Weights of a small mixture-of-experts language model, trained from scratch on English Wikipedia.
Experts: 864 squared ReLU neurons an expert, 1 pick a token.
Training: 1078M tokens, 16449 steps.
Below are experts of layer 3 (counted from 0) of a mixture-of-experts language model. Rows are named router (the router's row for the expert), up (a neuron's input weights, with its number) and show model dimensions 0-127. Each number is 128 + 32 x the weight over its row's rms, rounded and kept within 0 to 255.
After each expert's rows: a language model's description of what the expert responds to. This comes from a sample of Wikipedia text that the model never trained on.

# expert 10
router [145  83  96 155 170 127 156  85 142  66 119 122 150 131 140 134 153 142 178 149 156  94 130 139  98 169 156 145 120  96 133 121 120  73  99 130 142 115 114 137  77  56 149  98 122 125  88 163 146 154  80 110 171 110 139 166  97 136 131 160 128 117 116 119 136  74 163 152 149 118  97 143 100 125 138 143 179 180 155 103 127  86 102  90 142  83  95 108 116 122 123 147  61 146 109 103 101 125 133 117  83 105 135 128 162 125 160 146 111 120  97 111 155 114 110 115 179  66  61 148 140 124 152 122  82 102 127 181]
up0 [106 170 139 134 125 114 144 151  86 157 196 142 159 126  74 124 128 118 128 138 120 120 143 124  89 166 121 126 122 123  97 158 154 129 148 128  55 140 141 141 145 144  85 117 142 150 137 125 142 126 141 128 119 164 113 121 106 100 145 134 132 153 145 194 104 169 145 141 148 125 212 129  76 118 133  78 108  76 110 139 104 170 127  88 104 105 167 122 103 129 117 111 179  84 149  71 144 135 115 157 148 147 167 135 128 120  87 103 149 137 136 169 149 105 121  95  85 110 121 132 130 125  59 130 116 128 136 104]
up1 [133 117 164 162 121 140 158 163 118 146  98 161 100 158  92 151 121 140 163 128 132 179 162  63 174  84 129 177  31 135 138 115 129 184 126 128 148 131 134 136 115 177 135 153  94 137 142 103 109 179 178 125  87 120 115  79  75  76 100 116  90 118  81 149 108 156  99 124 166 118 159 157 153 140 158 157 164  98 125 113  87 122 116 156 149 109 120  58 119 137 175 140 170 121 113 111  94 150  95 145 131 152 106 177 120  74 164 151 153 143 142  70 128 101 150 112 201 151 114 122 173 105  87 151 130 109 186 143]
up2 [129 117 124 127 142  78 191 189 156 112 177 179 120 166 129 152  90 128 138  82 127 128 180  89 156 137 170 143  62 215  60 124 124 126 153 133 118 132  87 150 133 136 127 106 177 117 158 118  52 129 139 153 131 129 150  63 138 119 114 111  79 126 145 207 106 136 149 109 139 122 191 116 118 125 140 107 102 115  76 166 105  96 102 158 146 117 157 134 134 121 147 125 207 155 101 182  82 113 131 143 122 138 178 100 170 114 193 129 197  98 114 130 174 112  98 104  99 159 125 128 110 150  98 114 122 117 170 121]
It responds to: Numbers in tables. Digits, minus signs and short tokens inside statistics tables and infoboxes, such as scores 3-5, times 4:56, heights, country codes SCO, CZE.

# expert 14
router [158 118 170 160 111 139  88 154 156 135  97 133 103  98 116 157 122 139  88  62 130 127  38 114 147 132  33 124 167 122 149 106 159 178 150 143 151 120 153 147 155 130 119 147 112 118 111 145 103  64 172 174 111 158 152 123 188 150 164 106 127  96 164 173 132 181  57 163  83 136 166 148 199  99  93  88 102 106 156 145 153 157 123 135 141 177 135 145 144 165 131  63 103  72 141  96 147 127 141 116 121 148 153 123 126 212  95 164 109 124 113 160 148 153 116 134 115 176 169 126 113 145 109 130 212 120 146 145]
up0 [104  47 123 120 104 161 119  72 108  96 112 159 119 116 154 179 115 169 180 126 181 144 140 147 164 131 135 112  99 139 151  69 150  84 113 162 129  84 158 179  90 161 109 140 151 126 167 144 116 137 141 152 207 151 117 146 104 101  53  70 105 121 100  78  73 119 125 147 148 169 130 106  94 117 180 141 112 108 169 113 210 132 200 146 137 120 153 101 137 116  97 105 157 190 129  81  68 114  71 149 174 149 162  75 190 143  99  98 132 110 169 127  77 104 149  86 130 131 185 175  88 145  70 115 123 131 150 122]
up1 [157 136 105 173 128 128 131  99 190 136 112 135  95 152 121 131 101 182 133 134  70 132 117 169 160 161 135  84 119 108 136 130 133 153 168 182 157 104  94 131 153 180 124 134  96 192 108 139 119 126  40 123 114 128 112 151 139 118 136 122 113  60 128 145 143 118 127 139  98  55 189  78 127  74 119 154 135 133 124 189  91  98  91 115 156  85 131 135 157  67 125 112 171 161  82 180  63 234 144 127 109 177 145 109 100 125 121 113 114 116 149 134 169  72 143  99 116  76  74  93 118 141  96 148 123 158 184 119]
up2 [ 89 160 188  86 184 136 115 153  98 129  90 203  86 118 161 106 170 121 148 166 150 108 134 123 128 160 138 132 158 112  80 114 110 122 101 123 130  55 123  70 100 132 137 156  86 153 103  56  93 126 159 103 189 116 145 151 149 137 120 140 116 164  66 114 170 133 155 165 196 155 172 135 106 150 102 109 248 143 107 152 122  93 133 168 106 126 194 150  76 127 103 159  74 150 129 119  72 178 121 131 146 144 134 146  94 128 185 150 146 122 119 153 117  97 111 135  93 148 145 130 153 158 126 147  96  96 151 100]
It responds to: Prepositions. Prepositions after a verb, noun or participle, mainly in, of, at, from, into, during, as in based in, born in, entry into.

# expert 11
router [142 151 182 204 108 174  81 125 145 138 138 133 156 105 130 157 178  48 157 134 119 147 115 110 118  73 170 106 128  96 146 121 124  80  95  87 171 123  87  99 130 153 111 114 120 195 120  71 117 151 127 147 112 152 165 192 128 132 131 168 140 135  63  54 121 106 134 172 119 145 151 112 129 170  74 132  91 132 145 141 148  99  83 121 101 114 135 166 114  59  97 140 126 158 164 101 169 120  94 140  99  89 130 161 114 120 134  97  99 167 124 131  58 180 109 206 141 127 212 127 154 157 111 119 165 116 137  64]
up0 [129 140 157 155 160 122 130  96 116  55 104 137 124 167  91  94  84 105  94 100 127 102 109 134 151 127 141 109 147 121 116 121 135 142 197 178 117 140 106 110 165 129 145 147 138 173 135 127  66 134 152 145 118 155 131  89  96 115 105 196 156 118 157 143 130 121  41 134 163 127 112 121 140 175  68 163 172 107 104 178 158 150 137 153 138 104 145  84  84  55 100 106 101 105 148 168 185 146 139  95 195 139 118 130 138 164 140 125 133 194 154  93 111 167 138 186 113 157 168 111 121 100 110 132 103  89 156 126]
up1 [ 91 147  97 118 185  98 105 179  74 143 118 144 153  83  63  77 150  96  93 182 148 150 109 145  80 152  95 104 109  95 143 118  85 222  97 125 140 116 121 129 122 136 114 138 147 196 175 126 127 147 160 176 165 190 171  49 169 220  99 129 124 171  85 119 142 182 157  92 137 107 122 108  96 138 141 114 165 121  72 151  88  97 173 117 127  93 163 138  99 102 100 182 128 140 150  87 113 190 155 152 146  64 160 173 100 100 128 110 142 145 137 159 132 145  88 187 135 139 139 127 168  61 140 176 128 114  91 136]
up2 [139 140  80 174 102 187  75 159 105 140 160 154 106  96 165 168 147  57 134 168 131 103 135  87 150 141 135 126 149 132 157  85  92  58 155 122 132 128  85 128  90 125 111 179 108 150 152 155  86 149 164 118 153  99 158 106 148 107 133 100 108  81 131 135 147  66 163 128 127  70 131 195 144  94 196 168 140  81 106 167 102 151 145 117 117 164 168 114 168 168 117 175 159 123  89 162 126 148 123  64 153 149 155 105 116 131 114 111 152 155 166 111 153 226 114 129 170 120 116  97 110 136 164 148 162 179 165 162]
It responds to: Slavic-looking name pieces. Short consonant pieces inside Slavic, Turkic or Asian names such as z, ić, ov, ud, plus table headers like Position and Pts.

# expert 5
router [129 127 121  74 129  98 154  93 137  99 193  81 183 165 134 113  78 142 109 151 181  78 115 115 132 123 108 149  51 109 100 155 135 128  94 140 129  75 118 132 125 183 139 109 142 108 134 132 149 136 136 117 132  71 100  92  62 170 100 154  87 134 149  97  79 117 118 134 102 144 105 119 170 131  90  74 160 133 139  71 124 118 127 214 175 121  84 136 119  78 129 162 109  80 136 184 180 141 120 122 144 135 134 117  72 119 148 149 234 103 127 120 177 146 125 154 137 125 157 110  80 102 164 189 106 124 112 131]
up0 [ 80  72 154 134 164 191  58 126 119 164 178 127  39 101 129 114 170 166 109 138  56  99  96  70 103 130 120 129  91 189 127 129 104 134 142 110 105  79 130 147 124 154 146  92 161 115 106 144 118 182  58 158  35 224  77 115 117 154 110  92 132 157 111 131 136 137 137 149 149  92 107 131 119 132  72  90 131 106  97 137 120 137 139 150 176 188 120 184 156 126 141  61 134 139 160 163 121  92  89  84 192 100 136 131 136 107 137 178  87  94 118 157 121 164 161  82 132  64 112 172 137 124 121 137 131 142 169 137]
up1 [177  93 120 161 111 129 165 184 104 125  83 142 108  99 165 137 132 144 125 155 150  88 121 121 197 172 143 142 110 189 118 127 138 133 172 161 137  88  53  59 132 165 161 148 108 104 113 116  88 112  74  81  87  69 113 114 115  83  82 111 115  71 154 132 124 142 115 139 125  44 120 135 118 143 103 123 159 156 169 140 101 139 102 136 106 121 118 143  74  39 129 116  71  90  98  85 143 150 159  93 132 194 167 145 145 130  82 159 113 131 103  74  75 130 111 128 107 103 148 149 171  97 126 128 126 154  73 115]
up2 [ 73  87 149 113 112 106 122  96 130 120 185 121 113 174 139  75 156 155  89  91  97 146  78 132  78 177 134 169 167 115 119 164 134 129 180 177 120  45  53  62 146 107 163  74  63 163  89  51 154 118 106 165 150  75 122 143 116 199 153 126  90 169 126 176  59  47  80 224  95 106 143 116 146 139 138 111  92  95 120  86 111  88 119 122 170 166 145 115 173  85 120 108 148 151 155 153 116 126  85  87 134  58 111 106 138 167 114  85 173 101  87 119 118 122 142 126 109 103  84  86  91 107 174 107  90 107 154 158]
It responds to: Mid-word pieces, LaTeX, tables. Word pieces inside rare or foreign names (Th-or, K-ed), LaTeX markup like mathbf and _{, table pipes, and century.

# expert 9
router [112  99 110 144 120  94  71 165 123 113 167 166  27 183 152 116 121 121 132 110  99 135 119 106 172 164 142 163 143 103 155 193  83  75 155 157 116 106  98 128 108 122 136  89 119 135 105 146 133 173  79 141 115  83 153 136  80 174  83 167  41  90 150 114 138 116 108 101 162 128 111 188 149 152 116  99 196  93 101 144 103  85 118 156 121 141 179 111 136  80 121  85  67 113 123 140 121 192 117  24 180  85 131  79 128 138  54 171 149 142 103 120 140 118 128 115  66 138 105 124  92  55 188  62 128 120 133 191]
up0 [107 126 113 102 138 191 127 129 103 130 149 136  96 142 109 108  80 140 118 152 127  89 181 111 158 149 138 120 103 145 149 138 168 125 155 115  83  63  64 161 122 177 126 102 153 127 132 156  74 108 119 141 173 129 105 178  90  74 133 120  91 109 115 136  72  19 111 153 158  98 190 146 159 134 172 123 147  95 126 199 119  88 156 113  78  81  95  96 128 166 163  82 135 136 184 146 199 142 146  79 167  64 122 165 103 123 132 129 155 168 144 107 148 156  81 123 104 166 115 112 128 128 107 120 129 109 116 114]
up1 [116 154 158  40  98 142  23  81 138 173 141 150 150 107 131 184 105 120 139  75 105 161 110 151 115 136 123  33  89 142 122 114 131 117 147  31 133  66 145 124 196 140 101 159 127  93 137 117 121 146  70 150 154 112 131  97 102 180 118 122 157 131 105 104 128 131  82 137 152 141 148 165 124  99 147 144 140 132 154 127 131  72 155  89  96  53 160  96  94  77 117 126 155 100 149 176 125 151 123  95 103  93 147 152 117 116 148 166 115 118 148 101 105 127 149 109 154  94 109 188 167 161 169 164 113  85 180 128]
up2 [154 121 131 144 130 135 117 119  94 119  87 148  68 138 118 104 118 170 112 191 129 122  45 110 136 152 175 166 126 132 119 120 115 121 109 123 146 104 139 141 102 151 175 174 119  67 125 124 167  64  96  62 106 197  89 138 128  97 188 150 178  93  77 120 129 159  86  83 139 148 119 142  68  79 123 170 145 119  93 114  74 128 122 140  79 127 125 145 190 147 177  80 137 177 147 133  75 120 130 104 147 181 156  89 142 124 128 141 123 164 105 159 131 164 179 137  65 133 138 103 167  81 143 147 107 204 130 102]
It responds to: Commas, "and", "as". Commas, and, closing parentheses and the "as" in cast lists ("Hrithik Roshan as Krrish"), plus "also known as" and number commas.

# expert 4
router [141  56  71 174 198 131 182  82 114  84 139 144 138 117 136 141 135 154 175 155 156 126 127 146 104 161 153 145 110  84 149 120 136  77 108 143 126 115 126 142  92  58 145  91 158 136  99 144 151 138  62 114 173 137 145 191 105 139 158 144 117 122 117 115 112 113 173 153 105  96  89 142  96 128 139 146 147 190 150  98 141  92  84  86 136  77 107 140 124 135 128 165  80 133 123 124  99 135 124 104  90 117 138 133 158 106 141 142  99 125 109 124 136 113 107 129 185  83  60 119 127 111 154 103  91  71 134 177]
up0 [ 82 137 156 110 119 126 133 171 128 124 164 149 147 152  48 161 141 133  79 129  91 196 138 108 121 148 119  91 124 107 104 137 115 144 103 128 133 112 108  88 147 189 112  99 152  86 127  82 100 132  87  68 135 111 127  81 138 182 126 143 124 129 143 133  69 125 136 109 139 136 211 106 175 170  97  74 166  82  86 116 137 133 214 167  99 115 151  76 139 105 153  96 134 120  69  92 160 171 118 127 187 160  83 188 129 115 149  86 167 138 148 155 127 143 158 124 143 151 163 102 127 130 149 166 153 158 146  66]
up1 [171 123 141 127 152 153 137 166  79 170 102 111 132 117 123 130 131 100 107 145  78 197  97 140 159  86 167 136 117 119 140 123 154 165 109 155  98  97  73 132 175 154 135  93 101  82 125 122 114 123 122 131 123 213 107 133 150 142 138  80 129 116 142 144 115 113 101 110 170 110 147 172 141 143 181  88 138 118 125 193 116 105 166 110 140 123 159 140 119 155 143 132 118 121 135 116 125 144 111 124 169 143 126 137 136 114 117 151 156 132 104  58 136 190 133 161 145 147  92 108 147 133 119 135 101 131 133 111]
up2 [115 121  56  87 130 165  85 165  96 176 211 130 155 144 132 117 103 106  79 116  79 151 123 133 163 130 119 100 121 139 118 184 187 137 155  79 100  88 122 130 139 136 112 109 131 136 200 167  45  94 165 123 118  92 143 116 159 120 115 108 100  99 114 178 147 128 108 144 169  91 112 108 143 133 135 106 153 138 129 144 139 176 126 129  82 142 135 123 135  88 170 148 125  89 167 117 112 158 101 118 178 157  82 197 164 127 169 166 104 152 125  88 157 137 172 118 134  99 115  91 150 117 114 181 141 131  91  89]
It responds to: Personal name starts. First names and name initials in lists and tables, such as Joachim, Tom, K, J, plus year starts like 197 and table pipes.

# expert 12
router [146 178 170 105  99 104  99 221 146 129 170 100 138 119 124 153 191 161 108 143 104 131 106 105 167 120 154 172 105 129 132 192  57  97 117 110 138 135 116 147 154 137 134 121 114 170 146  67  99 103 153 103  98 177  99  94 185 112 111  93  88 130 110 189 118 139 111 123 146  92 165 132 124  98 115 106  77 102 139 145  75 117 149 138 173 141 139 116  93 115 126  84 132 144 122  95 133 129 156 118  84  86 132  91 102 170 117 155 178 134 153 157 105 147 112 123 135 140 124 108 175 135 112 133  99 119 142  99]
up0 [179 131 168 111 127 170 122 110 129  92 123 127 177 140 137 171 139 121 127 157 119 156 155 144 169 145 101 120 181 102 123 139 104  90 118  88 122 156 120 178 130 163 148 130 113 169 168 159 116 129 133 120 133 189 121 121 154 119 122 162  83 151 165 107 129  92 136  62  90 115 111 109 153 153 113 136 187  83 168 137 140 178 131 180 150  41 148 130  64 137 101  95 131 122  57 118 147 166 136 143 148 116 137 108 140  62 121  62 149 178 146 141 139 111 100 123 121 115 114 101 102  95  48 107 168  78  88 155]
up1 [155 161 188 148  79 134  88 128 101 204 129  92 162 118  77 129 107 141 138  96 134 136 153 115 156 154 144 154 102 128 112 176 118 120 106 185  92 113  83 101 175 140 139  85 171 216 106 112 136 115 124  93 119 121 126 156  93 100 113 142 129  97  98 206 102 158 139 147  79  99 121 192 178 130 139 163 153  55  71 147  98  82 153 117 148 127 131 161 122  77 124  56 174  77 100 102 127 117 127 188 162 100 109 184 158 140 166 124 132 117 133 125  94 106 155  84 124  94  97 110 111 116 109 122  74 143  74 140]
up2 [139 132 108 116 110 156 148 114  82 198 152 139 118 128 102 124 172 129 169 118 149 116  83  91 130 112 111 161  99 211 117 142 129 104 108  97 120  58 119 110  85 174 104 105  95  69 130  83 154 147 100 153 147 141 124  88 123 110 139 170  86  92 141 133 141 169 127 126 143  96 105  77 138 117 100 101 152 133 138 106 110 136 127  84 131 121 155 132 150 177 161 103 194 207 115 185 102 138 153  98 126 132 103  90 158  94 158 186 136 188 152  83 119 134 110 114 162  85 145 131 110 150  84 145 135 111 129 153]
It responds to: Table and list separators. Punctuation separating fields in schedules, tables and lists, such as commas, semicolons after stadium names, pipes, colons and closing parentheses.

# expert 13
router [155 158 175 118 112  84 166 133 181 155 118 131  82 185  54  69 103 101  86 179 170 175 159 141 164 118 132 135 135 148  75 160 153 123 115 125 156 161  77 133 138 177 198 163  79 141 187 104 139 146 139 133 149 134 131 113 150 158 102  95 152  90 150 170 141 147  91 119 147 159  79 194 110 137 144 117 125  79 167 128 115 184 135 151 159 118 104 135 114 118 136 141 156 158 164 119 108 126 173 152 138 150 126  77  83 140  80 102 157 122 171 106 133 138  77 164  89 167 106 117  94 119 102 167 114 141 104  90]
up0 [ 76 114 113 146 104 154  77 123 124 174 112  88 116 104 139 134  60 165  87 155  94 153 110  52 168 177 173 132 145 127 217 149  70 107 184 119  91  63  91 142 115 157 128 146 152 123 130 136 183 151 131  82 124 114 138  82 157 190 141 136  78 144 105 133  86 136 119 143 188 160 135 168 103 107 144 182 138  99 132 159 143  72 210 175  81 163 121 148 112 124 158 112 140 172 113  24 128  90 157 129 142 131  97 189 139 121 108 114 165 158 123 120 136 123  97 105  73 109 104 122 148 123  99 113  94  72 126  98]
up1 [102 119 131  77 202 148  85 153 114  68  71 124  77 150  99 132  94 165 147 170  87 123  91  45 116 130 140 142 116  63  92 109  80 120 148 145 149 136  91 113 130 164  71 137  58 139 144 102 130 176 113 102  72  87  99 104 159 132 145 138 156  67 114 155 135 151 103 151 175 126 162 122 133 129 192 206 124 103  69 174 108 105 112 114 106 126 152 128 148 119 148 121 155  91  67 114  83  97 141 109 189  87 109  99 173 131 132 125 156 140 116  94 132 123 160  71 138 122 114 106 140  88 139 143  87 189 128 144]
up2 [162 118 110 159 130 190 150 171  99 111 120  78 118  94  88 130 119 121 172 143  88 105 164 124 142 184 147 112 140 137  90 124 134 105 115 140  87  87 108 151 118 137  89 135 180 118 133  93 137 110 106 112 157 133 131 108 128 102 102 120 138 164  70 151 136 107 136 117 116 110 134 143 139 136 123  66 120 166 113 161  72  98 139 119 138 153 143 140 106 125 132 135  77  80  99 184 126 135 116 166 163 162 156 150 109 102 153 143 115 165 163 142 115  39 123 112 133 130 182  70 183  93 137 163  95  79 165 115]
It responds to: Table row ends, openers. Pipe-newline ends of table rows, table divider lines, and opening parentheses or quotes before years and song titles.

# expert 1
router [126 111 178 131  91  86 144 146 160 174 174 117 137 141 148  96 148 134 105 168 152 119  87  90 158 138 150 115 118 180 175 147 151 120 117 123 161 164  74 138 127 122 119  91 106 118 180 167 146  81 130 122  41 123 120  89  83 112 118 138 125  93  85 181 100 110 126 130 100  93 155 104 168 122 122 135  58  56 111 163 136 145 151 133 127 149 125 103  94 151 176 133 140 101 140 110 111 123 167  98 115  75 102 185 131 125 136 123 186  98 150  68 125 128 134 108 157 101 115 154 113 116 161 105 143 219 147 154]
up0 [149 163  95 150 139 154 184 155  77 128 124 199 153 150  85 130 146 105 121  92  97 122 169 177 154  66 162 146  99 118  47 173 149  88 100 166 107 144 145 180 128 144 116  71 178 150 138  86 168 124 131  97 126 152 132 135 144 112 196  64 157 123  72 144 112  80  59 143 181  58 106 135 121  52 118 101  97 137  76 135 145  61 164 131 214  77 127 135 141 103 114 119 146 137 119 176 114 174 156  56 165 101 115 165 109 100 128 147 151 149 182 154  82 175 151 136 101 167 149 102 127 126 139  76 186 111 117 102]
up1 [ 86 129  98 160 125 145 173 175 144 153 137 152 162 105 119 135 152 180 138 119 119 118 129 157 120 133 169  72  63  95 177  64 104 100 190 168  99 153 151 124 112 140 173  85 196 128 117 166 129  50 111  50  81 146 167 107 144 146  63 146 108 124  64 137 172 107 153 126 149 169 160 107 126  83  83 136 151 102  97 106 149 128 102 201 144 110 128 175 161 117 109 153 145 130 149 132 142 113 129  74 172 134 145 109 178  62 149 133 206 109  92 102 174  71 107  90 126  61 219 131 156 161 124 170  94 212 131  85]
up2 [133 150  74 125  95 212  91 120 110 146 116 171 104 101 129  88  90 109 146 139 140 128 122 153 115 129 168 125 140 143 159  87 148 121 156 138 183 151 151 124 119 142  67  93  83 176 110 149  81 177 148 105  96 138 134 130 124 176 178 137 184 133 119  83 134 159  86 121 139 149 140 144 136 117  71 136 128 141 102  55 150 136 169 123 150  89 138 138  89  98 138 100 110 154 124 100 121 127 142  87 179 123 147 105 129 109 172 114  75 114 105 153 112 175 118 154 158  91 144 148 193 124 126 116 161 166 114 118]
It responds to: Spaces, commas, word starts. Bare spaces, commas, colons and hyphens in lists and infobox lines, plus early words like only, initially, divided, whose.

# expert 8
router [129 171 147 114 102 135  95 163 117 124 107 119  87 183 110 206 128 158 136 121 129 140 115  68 163 102  95 117 179 125  44 178 116  77 180 126 151  89  91 170 105 175 127 133 119 127 190 127  96 137 107 170  73  96  62 141 112 120  50  80 119 121 140 163  94 161 124 158 140 102 134 194 136 159 121  77 157  66 136 142  87 119 139 107 167 158 125 129  99 141 114 121 138 109 180  93 149 108 131 113 124 114 134 133 123 112 125 123 189 137 133 120  60 164 151 137 119 116 187 109 170 112  95 116 150 158 102 132]
up0 [175  80  74 104 150 200 167 100 121 147 150 178 117  95 141 176 139  94 170 113 131 146 135  60 145 114 113 151 159 105 133 135 116  85  73 136 133 115 112 167 128 134 123 132  94 129 121 154 122  71 107 134  76  77 154 157 140 169 106 154  67 148 147  89  65  96 183  81 148 113 186 214 132 120  95 131 186  98  84 131 110 159 140 121 117  94 143  77  87  85  76 126  88 153 119 148 106 145 105 156 108 116 160 106 115 112  90 107 175 141 116 152 127 125 130 133 103 110 150 109  92 182 120  88 131 178 107 134]
up1 [108 157 179 161 121 140 136 161 112 141 136 146 149 110 131 115  95  84  84  62 112 139 128  88 127  74 158  89 138 134  49  99 157 150 140 135  71 121  79 151 145 191 136 140  91 103 125 158 140 179 123  87  99 122 107 137 131 159  82 100  98  69 114 130  54 172  94 130 153  60 137 184 109 131 105 131 132 144  70 128 110 103 138 140 132 164 203 173 127 167  99 126  89 130 118 129 101 125 161 121 125 122 147 207  89 110 187 123 208 133 158 134  42 123 143 134  93 141 115 134 104 157 129 110 120 114 130 162]
up2 [153 132 108 158 149 141 145 105 133 140 113 159 117  89 118 136 119 120  99  95 137 111 120 163 154 181 152 109 130 121 172 105 160 118  97 139 115  85  90  85 148 130 111 102 163 157 121 140 112 146 174 110  65 107  84  91  94 174 163  83 120 126  86 134 157 139 150 139 172 121  86 164  36 105  62 142 114 104 174 173 141 120 127 116 131 105  98 108 142  93 107  78 105 132 121 159 172  66 147 175 195 119 163 189 152 102  80 106 125 162 140  64 149 103 139 106  74 165 123 177 178 159 170 139 158 159 164 139]
It responds to: Name and phrase endings. Final word of a proper name or fixed phrase, such as River, Cemetery, University, season, office, plus year pieces like 202 and coordinate units like °W.

# expert 6
router [ 94 164 122  49 108 139 136 105 101 187  84  82 106 121  91  87  73 145 161 110 124 108 138  98 108 110 148  87 149 199  79 142 134 187 171 144  96 107 130 124  95  91 112 172 152  81 141 140 133 139 155 155 163 123 121  91 110  78 118 111 170 188 155 134 149 143 129  82 109 112 145  77 109  76 157 157 110 141  93 121 142 148 157 120 120 158 130 156 163 166 148 138 171 138 148 164 111 140 141 124 171 109  71  81 115 122 119 138  97  97 145 178 166  93 160  83  89 153  79 127 117 124 113 116  62 117 124 123]
up0 [ 68 123 156 109 139 166 148 140 161  87 184 163  74 186  73  72 107 145 108  61  95 170 125 185  79 102 162 132 185 140 109 153  38 149 169 117  81 124  96 140 136 146 125 144 117 149 149  94 157  92  67 118  99 136 156 109 157 118 112 140 145 130  69 138 108 102 159  86 157  76 192 161  84  91 158 117 184 157 119  72 108 180 143 125 122 146 170  85 145 147 158 134 130 135 129  82 130  89 110 113  97 126 107 126 158 148 107  74 133 119 120 125 110  92 177 101  79 167 136 109 149 185 134  89 157 132  67 116]
up1 [ 96 196  90 170  95 139 122 133 125 154  63 178 121 162  94 164 164 162 112 196  42 166 100  83 104  98 124  88 130 120  92 123 155 113 161  86 175  86 157 124 121 177 159 105 101 127  84  94  97 154  98 122 141 133 155 107 138  82 187 129 116 116 170 189  31 172 109 123 149 155 112 143 172 135 149 104 162 111 124 175  62  98 134 144 126  92 192 161 131 120 180 141  98 138 141 121  81 133 159  84 179  91 100 120 170 165 194 113 140 123 131 108 107  95 139 129 141 157 163 122 166  31 123 119  94 130  79 134]
up2 [151 122 142 164 149 115  78 196 147 141 131 144 170  95 149 168 164 158 143 134  87 116 128  98 142 111 110 138 143 137  84 163 125 200 106 185 176 136 110 134  86 117 110 104 132 140 160 112 145 153 115  87 117 114 156 164  87 161 165 122  87 135 157 181 107 159 143 136 115 170 153 122 141 178 130  79 132 164  83  92  94 111 184 106 149 153 206 134  72 135 181 116  92 140 178 129 139 126  87  83 123 110 139 174 174  96 142 136  98 163 112 143  84 122 100 157  78  72  79 155 195 156 150 112 135 174 119 181]
It responds to: Conjunctions and name fragments. Conjunctions and connectives such as and, but, although, including, see, plus short word pieces inside names after S or E, like San, Shanghai.

# expert 2
router [117 143  95 136 110 153 152 169 116 162 114  79 136 133 202 107 147 137 117 168  73 141 188 198 117 131 109 141 102 161 135  82 162 112  93  99  90 189 173 140 153 125  15 165 130 125 138 165 147  93 153 139 128 115 166 101 169  70 149 111 112 135 124 156 180 119  81  61 136 128 116  95 129 120 176 125 104 121 124  69 125 156 151 144 115 144 133  62  81 161 109 149 166 159  82 164 130  88 133 172 139 178 142 146 173  98 122  72  83 136 111  98 133 150 102 111 125  95 109 200 129 165 112 184 134 143 161  97]
up0 [118 148 118 145 157 154 135  70 134 125 170 125  81 152 116 162 178 139  85 143 112 155 118 146 116 126 104 127  89 154 147 134 102  87 138 169 100 105 140 112  91 106 163 138 153 106  63 142 159 120 149 116 121 106 163 170 139 138 138  96 187 122  61 125  54 119 117  90  97  73 122 133  66  70  68 145 170 107 133 180 133 175  93 119  90 174 170  79 110 115 141 124 125 139 104 130  92 102 120 104 189 110  96 148 167 166 174  43 146  85 137 118  96 138 120 116 163 123 101 120 151 193  71  94 136 165 166  64]
up1 [110  46  95 113 130 194 109 118 174  73 137 124 173 100 151  98  94 116  48 180 153 146  98 135 151 138 147 191 130  93 109  88 114  97 127 110 132 120  52 191 109 174 121 130 149 177 176 143  69 103 108  88 136 115  88  92  71 157 120 108  83 163 141 114  87 124 126 117  97 108 152 139 124 113  90 166 117 120  97 135 100 161 209 134 106 107 116 119 133 130 150 160 162 101 103 102  98 158 118 130 148 111 149  85 139 119  79 113 207 185 139 106 167 191 180 119 154  97 125  94  69 119 154 195 173 217  92 131]
up2 [153 140 166 152 152 105 149 168 167 108 122 150  62 105 173  77 125 124  51 151 129  94 104 113 164 112 102 176  76 146 140 121  92 170 139 142 124 143 121 122 186 135 136 127 148 120 109 105  81  60 144 134 152 161  84 136 106 100 124 132 139  92 119 139 124 168 120  78 114  57 147 101 167 138 143 114 154 112 119 127  74 126 168  97 124 116  94 108 190 106 139  41 120 154  54 135 150 126 119 119 151  87 136 144 202 120 156 128 174  93 156  68 112 195 151 177 136 133 112  45 157 108  72 122 160 121 168 115]
It responds to: Word continuations, function words. Middle or final pieces of words and names after a prefix (York after New, Un-iting, How-ie), plus clause words like that, than, whether.

# expert 3
router [101 108 133  98 180 193 190 126 132 106 114 141  84 110  87 136 140 183  69 135 107 107 112 135 144 126 135 115 154 150 111  87  93 166 101 109 131 142  87  53 137 122 114  99  91 133 111 106 138  84 116  37  88 150  97  60 173 117 167  88 156 129 164 139 119 111 134 128 155 120 155 181  59 126  91 162 141 155 130 140 138 173 144 153 102 126 156 108 142 151 109 123 127 162  75  85 212 101 113 157 118 125 113 147 171 109 115 154 113 184 183 162 109  66 128 159 152  91 104 107 194 191 134 134 110 134  98 152]
up0 [204 176 132 133 108  98 145  87 144 108 155 128 124  99 141 121 150 135  88 100 130  69 128  78 102 103 118 118  79 160 115  91 185 141  89 141  86 109 141 101 127 136 102 104 103 182 157 154 115 127  59 106 199  92 152  70 155 108 164 145 124 124 108 112 104 130 156 135 109 170 174 100 151 146  94 169  86 124 195 197  58 145 104 101 105 106  90  99 175 156  48 103 191 167 140 131  98  97  90 146 148 116  97 164 123 146 181 136 138 119 131 118  74 138 150 164 132 128  73 129 139 101 121  99 156 130 108 123]
up1 [129 164 130 141 131  79 138 120 116 126 111 142  96 190 157 114 163 108 100  95 141 142 133 167  81 105 165 228 146 190 154 140 163 169 158 106 139  74 142 157 126 159  77  71 190 173 113 178 102 152 161  90 131 104 132  34 115 138 187  79  69 112  88 163 100 212 111  79 160 116  71  97 129  85 122 138 142 141  91 169  98 127 178  72 127 133 124  99  98  87 107 153 140 123 121 169 131 160  79 171 117 136 189 184  91 160 133  63 144 135 182 120  98 137 161  93 108 112 128 142 114 117  82 160 114 102 185 136]
up2 [161 161 151 101 153 173  78  98  41 126  80 100 121 119 144 125 153 154 120 120  69 125 207 157 130 157 147  89 149 177 103 132 173 106  70  92  82 144 116 158 153 146 129 131 101 137  85 112  82 105 139 152  89 118 167 155 185 127 126 163 126 121 111 130  78 143  88  73 119 103 113 143 172  93 138 109 175 140 118  80  98 105 150  96 133  79 181 132 146 108  61 162  60 154 122 134 133 164  71  86 194 168  85 168 150 112 170 108 222 157 177 104 109 114 112  74 165 144 111 110 101  82 115 142 124 127 117  19]
It responds to: Months and age. Month names in dates, usually after on or in, such as December, March, and age in "(age 63)" or "At age 40".